Experts of a small language model: 96 experts in each of 9 layers, 128 GeGLU neurons an expert.
Below are experts of layer 3 (counted from 0) of a mixture-of-experts language model. Rows are named router (the router's row for the expert), gate (a neuron's input weights, with its number), up (a neuron's input weights, with its number) and show model dimensions 96-191. Each number is 50 + 15 x the weight over its row's rms, rounded and kept within 0 to 99.
After each expert's rows: "comes after" lists some tokens at least twice as common just before its tokens as in all text. This comes from a sample of Wikipedia text that the model never trained on. Tokens count by the router's weight.

# expert 36
router:37 61 40 59 28 66 58 60 61 34 42 33 46 65 82 28 35 54 45 44 17 50 53 38 52 28 60 60 84 59 66 56 32 76 73 60 47 76 49 45 92 54 34 57 73 39 26 49 30 57 32 39 44 65 61 47 79 72 47 53 45 59 49 39 36 51 91 42 61 32 48 55 39 60 57 49 49 60 54 49 42 70 51 39 42 67 65 48 51 58 34 65 43 62 48 33
gate0:41 72 53 58 46 46 69 63 49 58 41 64 46 42 37 57 37 56 64 55 54 45 47 31 65 65 13 65 54 64 58 50 58 45 65 40 64 42 67 59 38 52 48 79 39 59 64 53 61 55 18 65 40 76 77 52 65 28 50 38 65 32 70 64 58 59 12 43 44 60 59 68 37 34 24 73 61 47 66 57 41 35 49 41 39 46 56 67 54 70 57 60 50 75 64 56
up0:42 29 58 59 34 15 62 41 55 46 36 48 62 40 61 33 70 32 36 49 58 72 58 64 65 41 69 65 46 57 50 39 70 61 57 75 67 41 31 59 50 41 40 60 18 37 46 69 74 42 66 24 49 43 35 65 54 43 47 61 90 68 28 47 37 34 57 86 44 50 39 50 68 48 29 32 54 48 52 66 65 52 55 49 53 62 33 38 33 33 45 47 55 26 79 60
comes after: " |", "3", "4", ";", "5", "6"

# expert 68
router:46 64 68 72 50 59 62 51 64 77 39 52 34 22 51 39 39 44 55 39 70 68 70 72 42 50 52 63 22 16 60 46 40 46 26 74 52 62 72 42 33 05 41 33 48 67 46 52 59 53 41 65 44 61 46 73 30 38 60 45 53 12 47 56 35 37 08 41 90 48 41 72 41 52 48 82 32 65 52 39 58 50 60 42 47 47 54 82 42 57 46 48 78 41 52 59
gate0:39 20 75 44 50 62 39 74 52 43 73 62 39 33 49 74 42 40 56 40 46 37 46 60 68 34 56 30 48 64 52 61 58 57 56 49 49 58 73 60 41 68 50 58 71 65 45 36 50 38 68 57 54 23 58 44 51 44 56 51 58 43 41 45 46 64 69 59 81 38 51 53 39 54 25 69 42 12 51 56 83 44 70 35 69 27 50 27 24 44 33 42 51 54 60 44
up0:21 52 60 56 39 56 55 57 60 45 58 37 63 57 30 42 77 68 18 67 22 66 30 54 44 20 36 50 48 49 58 32 74 41 50 32 51 40 39 68 73 67 40 48 50 65 37 80 32 39 50 27 67 72 60 73 64 24 39 57 08 33 48 87 55 53 54 46 56 64 57 58 52 52 51 64 61 53 44 25 51 50 30 68 64 50 44 12 41 65 24 59 41 52 42 35
comes after: " the", " |", "-", "\n\n", ":", " of"

# expert 39
router:54 62 50 72 43 52 67 19 49 43 54 60 38 58 47 42 54 55 70 48 75 54 71 62 33 33 47 50 50 45 49 54 50 43 31 49 56 36 77 56 62 58 48 41 52 60 45 52 56 65 35 39 27 45 47 53 52 35 83 40 61 60 36 34 35 49 06 66 41 31 67 59 42 00 29 64 38 54 39 60 21 37 50 31 31 44 20 52 19 63 64 58 52 47 58 34
gate0:26 46 61 35 60 46 46 77 48 58 63 35 28 36 65 53 59 47 34 53 50 31 41 60 45 52 50 37 40 69 66 47 41 22 60 35 52 65 45 35 69 28 55 43 79 48 52 36 64 56 53 30 33 40 53 43 45 48 53 66 49 52 45 54 35 39 63 51 74 68 55 46 37 41 50 61 33 55 23 82 30 66 55 59 53 47 47 53 68 35 69 43 50 73 31 46
up0:49 84 56 65 37 27 51 66 65 57 34 73 42 51 51 20 24 28 50 25 63 25 36 58 42 43 40 44 75 56 52 33 61 51 69 31 65 36 48 44 60 19 36 44 29 45 35 59 40 57 69 52 49 49 25 52 31 47 65 65 45 43 61 86 48 49 47 75 52 66 65 48 61 36 48 58 39 51 49 73 62 39 67 57 64 45 59 28 50 76 72 42 47 54 50 42
comes after: " |\n", "\n", ")\n", ".\n", ")", "|---|---|---|---|---|---|\n"

# expert 22
router:40 23 56 47 45 48 51 56 35 59 53 65 58 44 73 58 47 42 50 64 36 52 77 36 66 43 54 71 00 42 74 62 44 43 32 54 64 13 65 41 46 53 41 47 67 23 37 43 53 71 40 49 25 62 24 42 57 45 53 34 53 56 56 73 40 64 36 32 41 46 33 39 60 28 50 42 61 60 59 43 39 41 70 49 37 29 70 29 48 41 48 55 24 80 75 28
gate0:64 30 40 66 53 69 69 40 60 45 54 51 55 36 60 52 43 20 58 72 33 52 25 48 53 51 53 42 57 38 39 75 40 22 20 53 53 52 30 65 59 29 49 59 43 72 36 34 45 78 37 56 57 22 78 55 37 53 24 47 58 31 30 45 39 61 34 47 67 53 78 50 50 63 37 62 18 43 73 66 54 59 48 85 77 84 35 56 40 43 31 92 48 46 63 58
up0:40 42 61 78 53 19 56 50 64 60 48 27 45 37 60 50 42 37 52 66 22 36 44 68 41 63 43 54 48 61 58 45 49 61 35 62 71 43 31 63 30 58 56 78 46 63 31 56 72 60 35 69 32 38 64 40 57 82 38 22 37 45 53 61 41 43 42 52 61 54 61 60 59 29 62 44 56 50 54 24 66 48 70 49 56 60 38 31 34 48 45 52 70 64 27 56
comes after: ".\n\n", " |\n\n", "\n\n", " also", " career", ")"

# expert 31
router:69 32 16 52 64 53 54 74 32 48 43 33 48 75 36 64 43 52 62 38 56 72 49 54 41 42 58 55 61 52 76 41 43 60 55 33 49 27 87 48 28 32 35 52 32 49 22 53 13 47 62 32 66 48 86 63 38 65 82 73 62 59 43 88 57 46 62 37 48 50 60 45 60 52 52 90 36 54 44 65 55 39 46 64 52 60 51 65 32 38 69 62 19 51 51 47
gate0:26 61 66 67 59 68 43 45 57 33 73 44 68 17 29 72 56 45 72 50 54 65 42 71 72 42 67 34 45 26 21 45 55 25 49 57 74 49 56 40 44 17 63 25 32 37 38 27 46 62 62 55 52 38 57 57 67 46 61 43 44 62 75 41 72 59 57 35 50 72 51 72 62 59 11 29 54 28 46 32 40 52 57 62 51 44 63 27 17 47 73 46 53 70 39 18
up0:40 48 15 43 59 60 53 64 44 41 50 56 81 43 51 71 48 47 59 56 48 56 26 53 66 56 75 60 52 24 28 60 30 54 55 56 48 67 30 33 38 42 59 55 43 56 49 37 56 73 51 81 53 42 29 27 58 18 42 20 67 54 56 56 62 76 57 63 75 59 55 30 46 69 42 45 42 58 31 20 64 53 46 40 59 45 22 61 51 55 49 42 77 20 50 33
comes after: ".", ".\n\n", " of", " in", " that", " for"

# expert 34
router:40 65 45 57 21 37 52 73 55 11 19 38 62 60 54 69 26 60 33 43 40 67 42 32 39 41 70 68 32 40 52 47 36 39 70 56 46 67 43 42 65 79 49 61 71 60 41 51 35 58 38 33 39 65 52 40 59 55 37 47 39 68 53 28 35 38 55 31 48 45 32 27 51 64 62 30 48 58 53 43 51 70 31 43 13 64 70 39 60 40 42 68 31 34 30 40
gate0:46 45 39 37 56 74 37 66 28 57 51 52 34 46 33 45 74 54 39 62 36 67 58 23 61 55 65 67 37 33 50 46 27 29 43 67 74 78 41 43 23 92 42 77 57 50 52 53 47 23 45 46 63 48 53 20 53 65 47 56 32 26 40 60 64 47 26 55 34 38 61 65 47 50 50 64 63 60 50 46 36 33 61 37 60 15 56 50 25 27 58 28 66 37 68 61
up0:56 38 71 51 24 43 66 46 77 27 44 49 32 30 41 56 46 38 31 33 49 58 51 43 36 51 47 44 35 43 43 21 58 57 20 31 32 57 67 68 73 45 65 52 55 17 36 52 37 58 47 75 58 47 60 59 54 23 69 15 43 62 38 33 43 45 73 54 47 78 48 34 45 38 35 36 57 36 54 57 45 65 53 67 50 61 49 63 62 55 37 57 48 49 76 77
comes after: ".", ",", " and", ";", ".\n\n", " with"

# expert 0
router:23 58 65 46 59 40 44 66 52 45 29 53 50 64 30 66 43 34 22 34 24 44 51 48 25 48 53 30 42 68 51 57 50 68 56 67 62 69 77 51 46 65 28 70 46 72 65 27 60 74 21 63 63 68 44 77 66 46 49 76 63 70 52 16 49 39 45 31 46 70 52 41 57 71 55 41 28 62 71 44 63 71 43 42 12 64 69 50 62 38 48 46 57 45 27 24
gate0:60 58 74 44 41 05 71 72 41 37 47 51 49 54 63 57 46 64 78 34 42 28 42 56 59 44 37 23 58 43 44 67 49 60 50 53 62 77 67 55 75 29 89 38 59 53 54 55 42 48 38 49 34 44 19 71 41 52 34 62 24 62 54 60 86 32 18 57 59 46 53 33 56 48 53 51 27 68 50 70 76 31 51 30 51 34 55 66 49 55 55 64 40 30 26 64
up0:41 40 38 49 49 35 70 67 33 17 53 43 51 41 70 31 49 64 75 36 27 48 69 47 59 26 18 45 46 47 54 55 84 40 65 52 53 44 65 74 75 15 58 48 55 60 69 56 47 47 54 42 61 41 28 61 38 31 17 58 38 56 42 56 81 55 37 66 58 40 51 44 65 59 46 52 31 71 46 62 71 36 50 16 60 38 42 50 54 65 27 64 40 65 36 58
comes after: "3", "4", "2", "5", "6", "7"

# expert 2
router:41 39 69 25 62 56 36 21 40 55 48 54 48 37 62 44 49 50 36 32 35 47 81 29 52 55 41 69 45 30 59 46 35 49 60 44 45 59 38 70 56 39 53 45 69 43 23 56 18 43 43 48 36 39 60 48 47 37 56 48 35 49 64 26 50 35 52 34 67 47 61 54 47 59 29 45 12 49 43 38 30 48 32 86 19 56 64 74 66 68 28 54 30 79 36 53
gate0:44 38 47 42 65 70 30 38 33 48 18 75 38 66 62 32 53 37 24 39 54 60 67 19 41 28 16 53 47 46 48 44 37 61 60 49 53 59 34 46 64 52 57 39 58 35 60 12 64 46 49 65 69 47 74 59 48 26 58 56 65 35 49 53 44 41 28 44 41 91 60 54 50 49 47 38 61 29 43 82 68 55 39 54 37 22 58 66 65 37 73 78 43 41 52 54
up0:54 24 66 33 42 66 77 47 55 30 54 48 41 48 37 70 47 58 35 61 67 75 58 67 45 58 39 25 34 25 56 47 58 47 32 42 14 34 80 59 27 72 44 54 32 59 63 42 68 47 56 45 72 60 30 49 43 48 53 69 39 52 55 57 51 53 48 32 59 63 30 40 52 45 64 48 63 52 35 66 51 34 34 40 85 54 44 45 55 36 45 12 20 54 70 58
comes after: " M", " H", " R", " C", " Al", " B"

# expert 63
router:44 33 38 59 39 59 66 51 63 58 66 56 47 43 60 48 54 46 64 40 60 59 40 72 58 68 70 73 76 59 67 99 49 41 38 43 55 59 73 65 58 39 58 61 20 51 38 63 36 47 62 33 49 43 39 37 54 30 42 49 36 54 39 82 48 50 60 36 49 51 56 54 51 30 59 50 50 71 65 57 74 40 69 68 31 45 36 43 52 59 22 61 52 71 53 64
gate0:55 50 41 38 40 83 62 85 47 56 44 62 49 29 59 37 70 37 53 69 41 64 60 65 68 19 61 31 59 46 72 65 50 34 22 26 78 33 63 58 31 43 65 75 41 44 47 68 46 39 70 66 57 47 48 38 52 46 30 66 50 44 53 65 81 38 34 36 65 51 61 58 51 49 44 54 56 44 66 39 55 26 30 35 45 81 42 58 55 67 36 33 63 30 59 39
up0:66 70 45 52 28 55 53 31 45 55 45 48 41 37 39 40 62 32 46 45 51 68 65 51 58 59 46 33 64 47 24 47 24 48 61 72 71 39 53 31 72 70 59 33 61 46 68 37 54 66 56 33 78 49 54 80 24 56 26 44 18 28 60 57 54 40 50 23 42 52 57 64 41 65 62 57 75 63 30 85 63 59 63 52 55 66 53 56 35 56 40 31 74 27 42 44
comes after: " (", "6", "3", "5", "4", "7"

# expert 7
router:64 58 41 67 42 42 66 81 40 54 40 29 35 86 73 49 46 52 45 25 16 68 50 53 31 55 53 70 36 61 61 38 39 60 56 29 38 43 39 37 81 90 27 61 60 46 44 49 78 50 44 55 51 62 50 30 56 56 42 64 57 64 59 26 48 60 77 59 62 36 34 45 57 60 67 27 36 76 45 50 67 46 31 39 36 49 69 55 73 36 67 82 64 53 48 22
gate0:72 69 74 36 22 51 23 41 43 61 50 78 47 47 72 58 60 50 65 44 61 51 54 68 55 44 57 49 34 58 39 42 39 23 45 41 66 54 56 63 61 60 38 52 60 54 57 71 31 40 51 61 39 43 51 62 56 27 56 64 56 44 57 57 65 79 78 62 58 20 50 64 37 50 47 68 85 39 52 67 48 74 31 70 55 54 75 45 40 51 41 43 21 48 54 72
up0:55 50 50 36 53 55 34 50 44 24 57 80 21 37 22 66 49 58 64 43 63 52 50 43 61 54 48 53 51 53 68 45 33 56 40 31 31 40 44 61 59 44 27 56 58 74 39 45 38 41 65 43 61 41 59 47 60 35 45 44 52 41 50 56 67 44 32 49 51 59 28 59 49 28 40 23 48 27 39 38 48 74 52 62 29 65 56 31 60 45 60 37 43 29 45 51
comes after: " ", ".", " (", "–", " MPC", " with"

# expert 54
router:40 31 43 41 51 20 56 61 28 77 47 79 50 41 26 46 58 61 57 81 37 44 30 52 44 67 50 51 48 56 32 63 44 50 47 41 51 63 46 56 35 58 67 55 59 32 87 39 40 56 66 39 57 48 50 71 56 50 31 60 64 21 57 77 89 76 27 50 57 55 63 59 54 47 12 31 64 57 51 55 24 55 50 47 73 66 47 40 64 47 65 37 49 62 39 53
gate0:68 48 55 34 50 46 47 49 55 67 52 63 57 64 22 82 37 26 29 34 65 39 19 36 54 76 52 45 25 30 50 65 32 47 36 55 62 35 67 27 39 56 48 45 46 66 54 25 47 41 62 47 18 67 94 71 43 38 73 62 32 47 45 74 41 41 64 63 84 45 72 70 44 37 65 45 43 33 47 29 49 52 38 54 47 51 44 36 54 51 61 67 61 56 29 92
up0:56 40 23 35 21 46 07 68 28 45 65 30 41 33 64 32 48 67 75 48 49 54 33 31 49 45 30 61 62 68 36 52 55 63 65 42 72 59 46 53 38 23 64 63 57 49 29 62 73 52 37 34 48 44 54 36 53 39 55 55 58 53 46 46 30 70 30 56 35 51 42 55 52 82 41 63 72 63 65 43 37 67 71 40 49 71 48 47 44 37 60 49 61 57 28 32
comes after: "0", "1", "2", "9", "8", "7"

# expert 33
router:39 41 44 43 46 43 57 69 47 71 43 24 59 27 25 62 56 29 17 43 42 49 65 71 48 67 53 77 51 71 35 31 37 59 41 76 42 41 37 22 73 61 70 61 43 27 40 45 45 66 36 52 28 41 62 31 52 77 47 18 23 60 67 53 55 37 71 37 57 59 45 41 66 38 42 23 46 42 56 47 45 66 45 36 34 50 54 14 55 35 48 66 56 43 53 20
gate0:16 36 61 44 44 43 26 50 49 55 52 42 40 54 25 78 67 63 50 33 45 52 61 46 34 55 62 25 42 44 18 56 46 39 49 81 42 43 77 21 20 39 84 63 63 59 40 64 70 56 62 61 36 66 60 37 42 60 54 26 55 37 74 40 62 11 51 61 39 65 76 29 48 37 45 51 76 31 47 52 20 67 48 41 22 57 76 39 35 62 51 65 55 36 61 48
up0:40 65 47 42 34 26 64 77 45 44 45 38 48 51 48 41 40 57 67 39 68 32 51 66 42 61 46 42 58 43 61 44 55 29 53 40 36 47 21 70 57 57 61 20 30 20 46 44 64 39 57 36 39 41 69 34 72 59 48 40 55 72 51 31 44 38 62 04 46 39 49 66 73 38 72 62 28 56 60 70 42 41 57 60 82 49 45 61 70 30 66 54 26 30 55 48
comes after: "-", " |", "==", " |\n", " ·", " JPL"

# expert 85
router:38 49 40 77 53 50 52 65 53 46 41 27 33 48 30 31 61 65 54 78 52 46 50 76 48 50 53 16 68 44 65 57 46 41 64 61 96 54 21 38 57 53 62 60 55 90 80 79 68 58 40 39 70 73 43 35 51 42 51 26 68 70 66 26 75 62 77 48 33 52 45 62 56 53 45 42 57 60 69 49 89 73 34 56 44 39 76 54 25 48 46 53 57 52 40 40
gate1:39 33 64 49 04 52 40 64 69 53 62 55 41 87 47 50 56 60 38 41 39 48 73 68 80 39 44 43 79 52 40 35 11 34 46 47 55 67 56 42 53 56 66 54 35 72 57 19 65 54 58 49 67 58 60 52 25 53 22 38 55 51 49 47 58 50 18 71 60 50 59 41 52 37 51 53 60 34 36 54 60 63 53 75 41 53 43 39 62 43 25 55 55 45 90 59
up1:43 64 36 57 29 35 38 61 38 53 66 93 44 58 78 52 47 32 52 44 20 66 77 29 53 51 67 76 62 40 34 55 70 35 66 69 49 45 27 28 56 67 52 43 46 60 36 44 62 53 29 29 38 34 34 50 28 44 51 54 09 29 68 66 27 40 55 37 68 43 40 38 62 17 44 58 32 32 47 37 32 56 50 51 57 33 42 79 61 66 36 57 56 53 37 42
comes after: " ", " (", "–", " $", " −", "°"

# expert 90
router:53 50 38 50 36 49 52 40 69 45 41 19 47 51 43 71 32 59 29 34 39 58 54 52 68 72 38 87 36 67 56 40 55 41 64 47 36 53 42 57 69 60 24 57 56 32 34 46 42 57 36 49 61 81 43 49 33 66 26 31 75 47 40 43 38 39 68 27 53 66 70 36 34 64 58 26 37 74 59 52 42 63 33 38 37 74 52 45 47 45 32 31 38 62 46 24
gate0:74 47 51 63 43 49 34 65 52 69 54 52 61 57 50 47 79 37 58 48 66 67 40 51 51 50 35 62 33 59 81 58 65 72 38 71 35 38 46 48 49 59 41 53 30 28 60 40 23 13 47 61 59 79 60 64 43 56 65 31 50 52 54 44 69 66 61 50 50 51 34 56 54 25 30 72 36 31 35 35 38 71 74 33 59 46 41 16 47 33 54 48 42 44 79 60
up0:64 72 47 39 37 57 40 29 51 68 62 61 39 56 66 51 63 61 37 27 66 39 46 42 57 27 69 76 34 43 46 56 43 83 26 47 61 44 54 62 70 47 28 47 69 64 50 58 55 57 94 67 57 63 46 71 47 71 47 50 30 39 48 39 48 49 47 46 64 35 60 51 70 47 99 56 49 50 65 45 41 70 49 45 52 58 40 41 51 51 36 60 49 52 35 35
comes after: ")", "0", "%", "3", "5", "4"

# expert 26
router:35 45 37 68 37 72 56 68 87 32 68 43 29 60 40 60 65 60 46 26 80 59 66 43 52 28 71 48 24 50 39 48 48 66 55 30 75 47 21 58 70 52 69 42 65 42 35 43 54 59 44 60 74 55 41 45 32 65 89 35 69 61 65 35 70 62 43 39 54 27 43 39 32 50 27 63 56 61 47 35 54 50 29 46 36 60 59 39 18 38 30 69 75 55 48 57
gate0:31 07 38 77 40 60 19 55 64 27 31 49 37 51 54 41 63 48 52 57 43 44 74 40 75 93 33 43 64 42 32 56 59 66 36 15 42 34 53 52 53 45 30 47 27 43 56 65 40 51 47 44 30 28 65 57 39 37 68 49 40 77 38 50 55 17 34 66 61 50 51 63 58 67 31 51 76 45 47 45 50 57 75 82 35 56 45 63 65 75 21 40 74 51 38 55
up0:58 33 61 70 51 21 32 48 30 49 45 43 68 73 61 46 38 38 60 68 46 59 63 54 67 91 48 42 69 53 41 43 32 40 24 56 45 50 34 45 49 17 45 52 64 60 67 51 42 47 38 38 17 41 54 38 26 57 57 33 45 38 49 36 44 28 52 52 38 52 54 71 62 58 41 34 89 36 84 42 23 86 86 61 39 60 53 70 65 74 57 38 46 55 53 61
comes after: " ", " (", "–", "°", "_{", " $"

# expert 81
router:44 52 58 54 44 62 46 57 73 65 61 58 56 64 32 46 52 42 57 36 75 34 31 66 45 62 43 54 65 48 60 99 49 42 66 19 47 50 47 44 50 26 48 31 49 61 76 73 35 39 35 40 48 60 66 37 44 41 55 48 36 42 51 69 41 42 63 54 62 56 66 47 51 58 02 45 79 51 41 57 39 41 43 41 65 38 46 38 60 38 32 39 48 64 49 62
gate0:55 52 42 47 67 64 21 60 71 57 51 54 68 58 54 46 61 79 46 46 48 49 47 54 44 89 45 46 29 37 77 30 61 45 67 28 53 39 41 41 66 68 78 46 71 50 44 45 47 77 61 40 41 15 38 61 54 83 70 43 45 18 57 54 44 52 76 62 64 40 64 45 68 54 33 31 57 42 49 67 52 30 31 36 23 27 41 74 50 38 70 64 53 54 61 64
up0:60 13 42 31 41 76 49 17 44 33 60 34 56 32 51 46 23 62 56 45 30 72 78 44 56 43 20 48 40 31 53 57 60 52 54 62 36 25 75 53 49 43 52 66 44 52 38 41 59 42 31 48 47 50 40 47 52 47 48 43 45 67 44 33 41 38 29 27 46 22 49 62 42 77 45 46 28 41 56 44 58 49 37 55 43 51 35 59 45 72 31 44 62 58 22 16
comes after: " (", " \"", "==", "-", ".\n\n", " the"

# expert 92
router:51 58 57 58 48 37 42 64 66 40 60 24 71 56 45 60 47 44 33 51 40 50 65 47 31 55 69 36 21 52 41 64 47 58 83 60 27 65 40 33 53 68 61 65 56 64 45 43 77 68 42 61 49 71 53 44 55 59 36 45 25 60 48 50 69 26 77 42 56 31 30 50 56 63 29 38 50 64 61 41 38 56 37 31 41 55 73 38 71 55 44 21 58 48 54 33
gate1:41 59 47 60 44 44 39 39 27 55 63 71 31 36 53 56 48 55 35 60 47 40 30 50 99 43 49 39 55 45 76 23 29 54 59 30 64 54 30 47 49 52 92 33 42 53 43 44 63 64 34 56 21 38 31 50 18 51 66 45 49 22 31 72 49 48 33 40 70 63 42 53 50 49 40 45 20 53 39 20 60 45 56 39 58 52 61 44 45 51 87 15 34 73 62 64
up1:72 29 41 27 27 51 57 64 57 60 60 89 40 35 89 41 40 59 58 18 36 44 51 11 59 34 39 48 59 29 64 89 35 36 46 72 56 71 41 30 09 52 33 54 38 50 56 26 44 30 39 49 33 43 56 51 47 35 33 48 43 44 64 49 32 43 41 76 75 50 35 51 45 33 61 12 06 53 47 60 54 20 59 61 66 51 58 46 49 41 35 55 36 22 58 54
comes after: "\n", ".", "3", "′", "°", "5"

# expert 18
router:37 56 35 52 33 46 80 58 34 41 25 49 60 80 69 50 38 65 42 53 44 49 59 37 37 39 68 46 28 42 55 43 17 63 67 64 23 55 54 30 81 77 24 74 54 38 48 46 55 58 43 56 37 79 46 46 54 71 36 26 41 63 50 29 41 36 64 33 45 53 47 39 44 90 59 29 38 53 45 44 43 68 25 39 56 40 49 46 59 22 47 57 57 45 56 14
gate0:54 38 73 38 33 36 41 74 48 70 59 67 69 55 40 51 91 65 56 39 56 45 57 56 28 49 59 43 56 69 49 86 37 51 60 57 65 25 35 34 45 63 40 71 48 60 43 59 62 48 50 61 36 66 31 63 24 48 25 44 48 55 55 61 41 56 67 53 50 60 51 79 55 37 47 58 32 43 24 83 43 53 52 78 55 59 51 25 67 34 47 45 28 64 62 60
up0:48 52 41 41 67 71 62 30 54 30 50 15 18 65 42 41 53 22 63 60 69 63 45 44 56 35 29 26 49 28 83 34 71 54 50 49 47 35 43 68 61 57 34 43 41 44 61 49 46 55 28 67 53 45 39 78 71 64 46 56 72 58 52 58 49 28 23 48 32 59 51 51 30 74 54 46 54 24 25 40 56 41 55 33 54 38 46 61 74 53 71 50 61 20 45 35
comes after: " |", " the", " and", ";", " The", "intend"

# expert 91
router:33 61 34 65 32 26 85 65 75 54 38 24 56 63 61 57 37 73 53 50 17 41 59 25 34 55 63 72 50 51 54 19 60 68 74 61 32 44 54 41 47 49 35 63 58 68 42 53 76 60 40 43 71 56 29 54 51 59 27 87 42 57 54 58 47 55 64 51 65 53 29 41 36 33 54 60 48 60 70 56 23 63 45 51 46 73 41 22 57 35 27 42 53 43 27 29
gate0:39 51 30 51 42 48 36 46 64 51 48 39 68 34 62 46 65 75 53 36 36 18 58 43 45 73 59 42 44 56 48 48 17 40 42 46 41 56 27 41 41 61 44 70 63 48 53 41 32 64 41 86 65 59 58 29 41 54 36 47 62 34 62 40 50 35 20 51 58 59 41 68 42 39 71 45 56 64 40 58 68 71 28 34 44 75 81 21 56 31 47 72 45 52 42 57
up0:57 68 36 58 40 35 34 51 42 61 45 59 39 39 53 29 64 50 38 39 67 27 62 50 51 54 59 36 55 37 38 53 29 54 25 61 52 68 59 28 69 54 26 31 67 66 53 48 46 50 71 60 78 48 66 55 48 78 57 38 68 69 80 58 40 39 62 29 44 46 57 26 35 41 43 49 40 51 40 51 50 64 69 25 63 32 33 23 49 52 51 76 69 41 31 42
comes after: " of", " in", " to", " for", " at", " from"

# expert 40
router:46 27 52 72 54 59 79 63 47 55 59 22 54 73 24 47 57 16 53 75 45 47 61 34 53 68 40 35 31 57 45 26 41 53 56 46 60 56 46 37 69 87 22 48 58 65 57 25 55 55 46 35 63 52 36 48 47 59 40 38 31 28 63 41 61 48 54 58 51 52 68 63 74 66 46 54 80 57 67 55 50 79 45 42 46 83 53 68 41 53 60 35 66 42 31 39
gate0:81 50 62 62 59 51 50 22 61 46 55 73 26 42 43 48 75 59 24 36 26 66 26 54 64 61 44 59 34 44 70 43 36 28 75 43 39 09 70 46 80 54 44 65 51 50 64 30 14 21 42 42 46 37 43 30 65 45 42 53 27 61 62 57 52 37 39 59 42 43 79 56 44 13 48 38 33 63 56 40 44 59 44 79 73 72 41 41 37 63 63 46 86 36 55 56
up0:30 47 31 49 44 27 58 40 37 39 62 39 64 56 41 56 45 66 53 73 40 59 31 29 70 65 64 74 60 85 75 50 68 60 34 48 35 47 33 54 45 36 44 57 40 88 35 60 59 47 54 36 68 74 77 50 51 37 42 39 43 34 49 43 50 36 21 32 45 63 65 43 42 32 50 31 33 45 45 69 20 41 48 74 50 78 49 49 18 64 64 47 43 49 61 44
comes after: ".", "3", "0", "4", "2", "5"

# expert 20
router:44 33 43 42 49 30 36 58 52 31 37 60 72 67 71 46 48 63 36 34 30 41 34 41 49 31 50 30 55 61 61 37 25 64 57 72 30 39 20 34 45 61 54 18 49 60 31 44 36 63 26 36 42 36 38 39 62 36 59 56 28 63 54 44 54 35 46 54 46 60 34 49 57 38 38 74 70 62 69 43 75 70 60 43 35 56 39 36 74 43 68 60 45 43 58 43
gate0:48 52 63 23 71 21 47 50 23 44 55 46 52 65 65 05 54 60 42 47 62 58 53 37 37 46 73 46 27 19 27 50 51 45 45 68 25 64 32 44 47 40 42 47 40 35 51 59 24 54 82 54 56 49 45 44 48 43 69 25 49 45 53 53 67 38 50 68 47 59 50 74 47 43 36 46 46 57 28 45 38 63 54 39 29 53 33 52 46 76 31 36 63 50 56 24
up0:58 60 68 34 26 69 68 70 68 09 54 21 64 45 54 26 61 49 50 42 56 40 57 25 44 49 90 55 64 60 78 42 56 53 32 71 48 61 25 44 51 67 38 70 31 53 62 57 45 67 70 56 68 64 48 30 46 23 53 36 45 59 42 25 47 38 70 39 26 39 49 40 37 48 44 43 70 36 55 49 39 58 47 40 40 68 64 40 65 52 44 43 56 49 45 49
comes after: " ", ")", "0", " —", "3", "4"

# expert 1
router:48 38 59 55 59 65 50 51 35 43 51 60 58 19 31 62 50 49 52 34 52 62 40 51 49 84 52 34 45 38 46 44 43 34 51 77 29 45 48 54 52 17 41 53 52 44 51 75 94 57 30 80 38 67 50 58 37 43 51 39 47 47 48 47 29 43 62 38 48 53 59 57 41 65 64 92 34 61 35 44 55 52 87 83 82 67 44 79 45 80 72 25 70 47 50 82
gate0:53 39 57 32 41 61 60 44 62 54 60 82 52 26 55 57 20 52 48 65 37 75 64 51 37 67 43 51 45 57 59 45 43 50 34 37 80 60 36 43 51 65 71 39 73 41 45 59 59 62 17 72 55 59 63 63 25 52 61 68 75 68 53 70 60 61 53 45 38 43 21 46 63 49 29 59 45 40 44 44 59 51 80 40 64 79 77 54 54 44 62 67 56 53 44 57
up0:49 80 46 44 77 30 31 52 61 58 59 38 57 65 49 46 56 47 73 85 41 47 46 31 54 33 41 61 53 76 51 43 68 61 52 66 41 72 31 38 45 26 26 22 36 54 24 35 54 43 53 27 70 60 77 57 54 62 39 55 71 21 38 50 43 65 32 53 22 54 39 54 51 69 61 42 45 44 67 38 32 38 47 52 21 30 53 66 78 45 33 50 55 40 30 48
comes after: " |", ",", "-", ":", " by", "."

# expert 16
router:47 73 57 41 39 36 53 59 33 39 34 52 59 50 64 82 42 65 44 50 37 45 62 42 31 37 67 58 56 47 58 31 37 54 60 26 36 55 31 44 60 54 42 52 50 85 32 44 41 62 50 39 65 47 71 56 55 83 66 34 39 63 67 26 48 23 44 28 60 38 41 16 49 58 42 15 79 73 65 22 46 71 49 61 46 68 57 47 92 28 59 49 39 33 51 22
gate0:42 64 56 33 60 51 52 80 66 18 35 40 40 36 55 12 71 34 54 41 52 68 75 60 51 52 39 49 00 51 46 41 58 61 51 73 38 29 41 65 45 45 37 51 25 71 48 51 68 29 58 50 50 76 49 56 68 12 41 41 29 70 53 57 69 40 44 37 89 43 58 30 34 47 46 42 54 36 40 45 37 52 60 56 47 51 58 31 48 31 60 25 51 35 69 43
up0:42 25 62 64 44 37 62 48 54 44 46 44 51 54 30 64 43 58 58 49 51 42 38 29 32 24 58 36 58 56 49 59 34 26 37 53 77 52 64 37 39 52 70 51 64 56 69 32 49 49 37 37 33 42 13 45 45 48 61 53 58 54 23 47 62 73 47 45 10 84 47 58 42 59 42 81 53 48 47 61 28 52 27 54 48 47 37 38 62 81 31 82 52 52 33 62
comes after: " is", " as", " with", " in", " of", " by"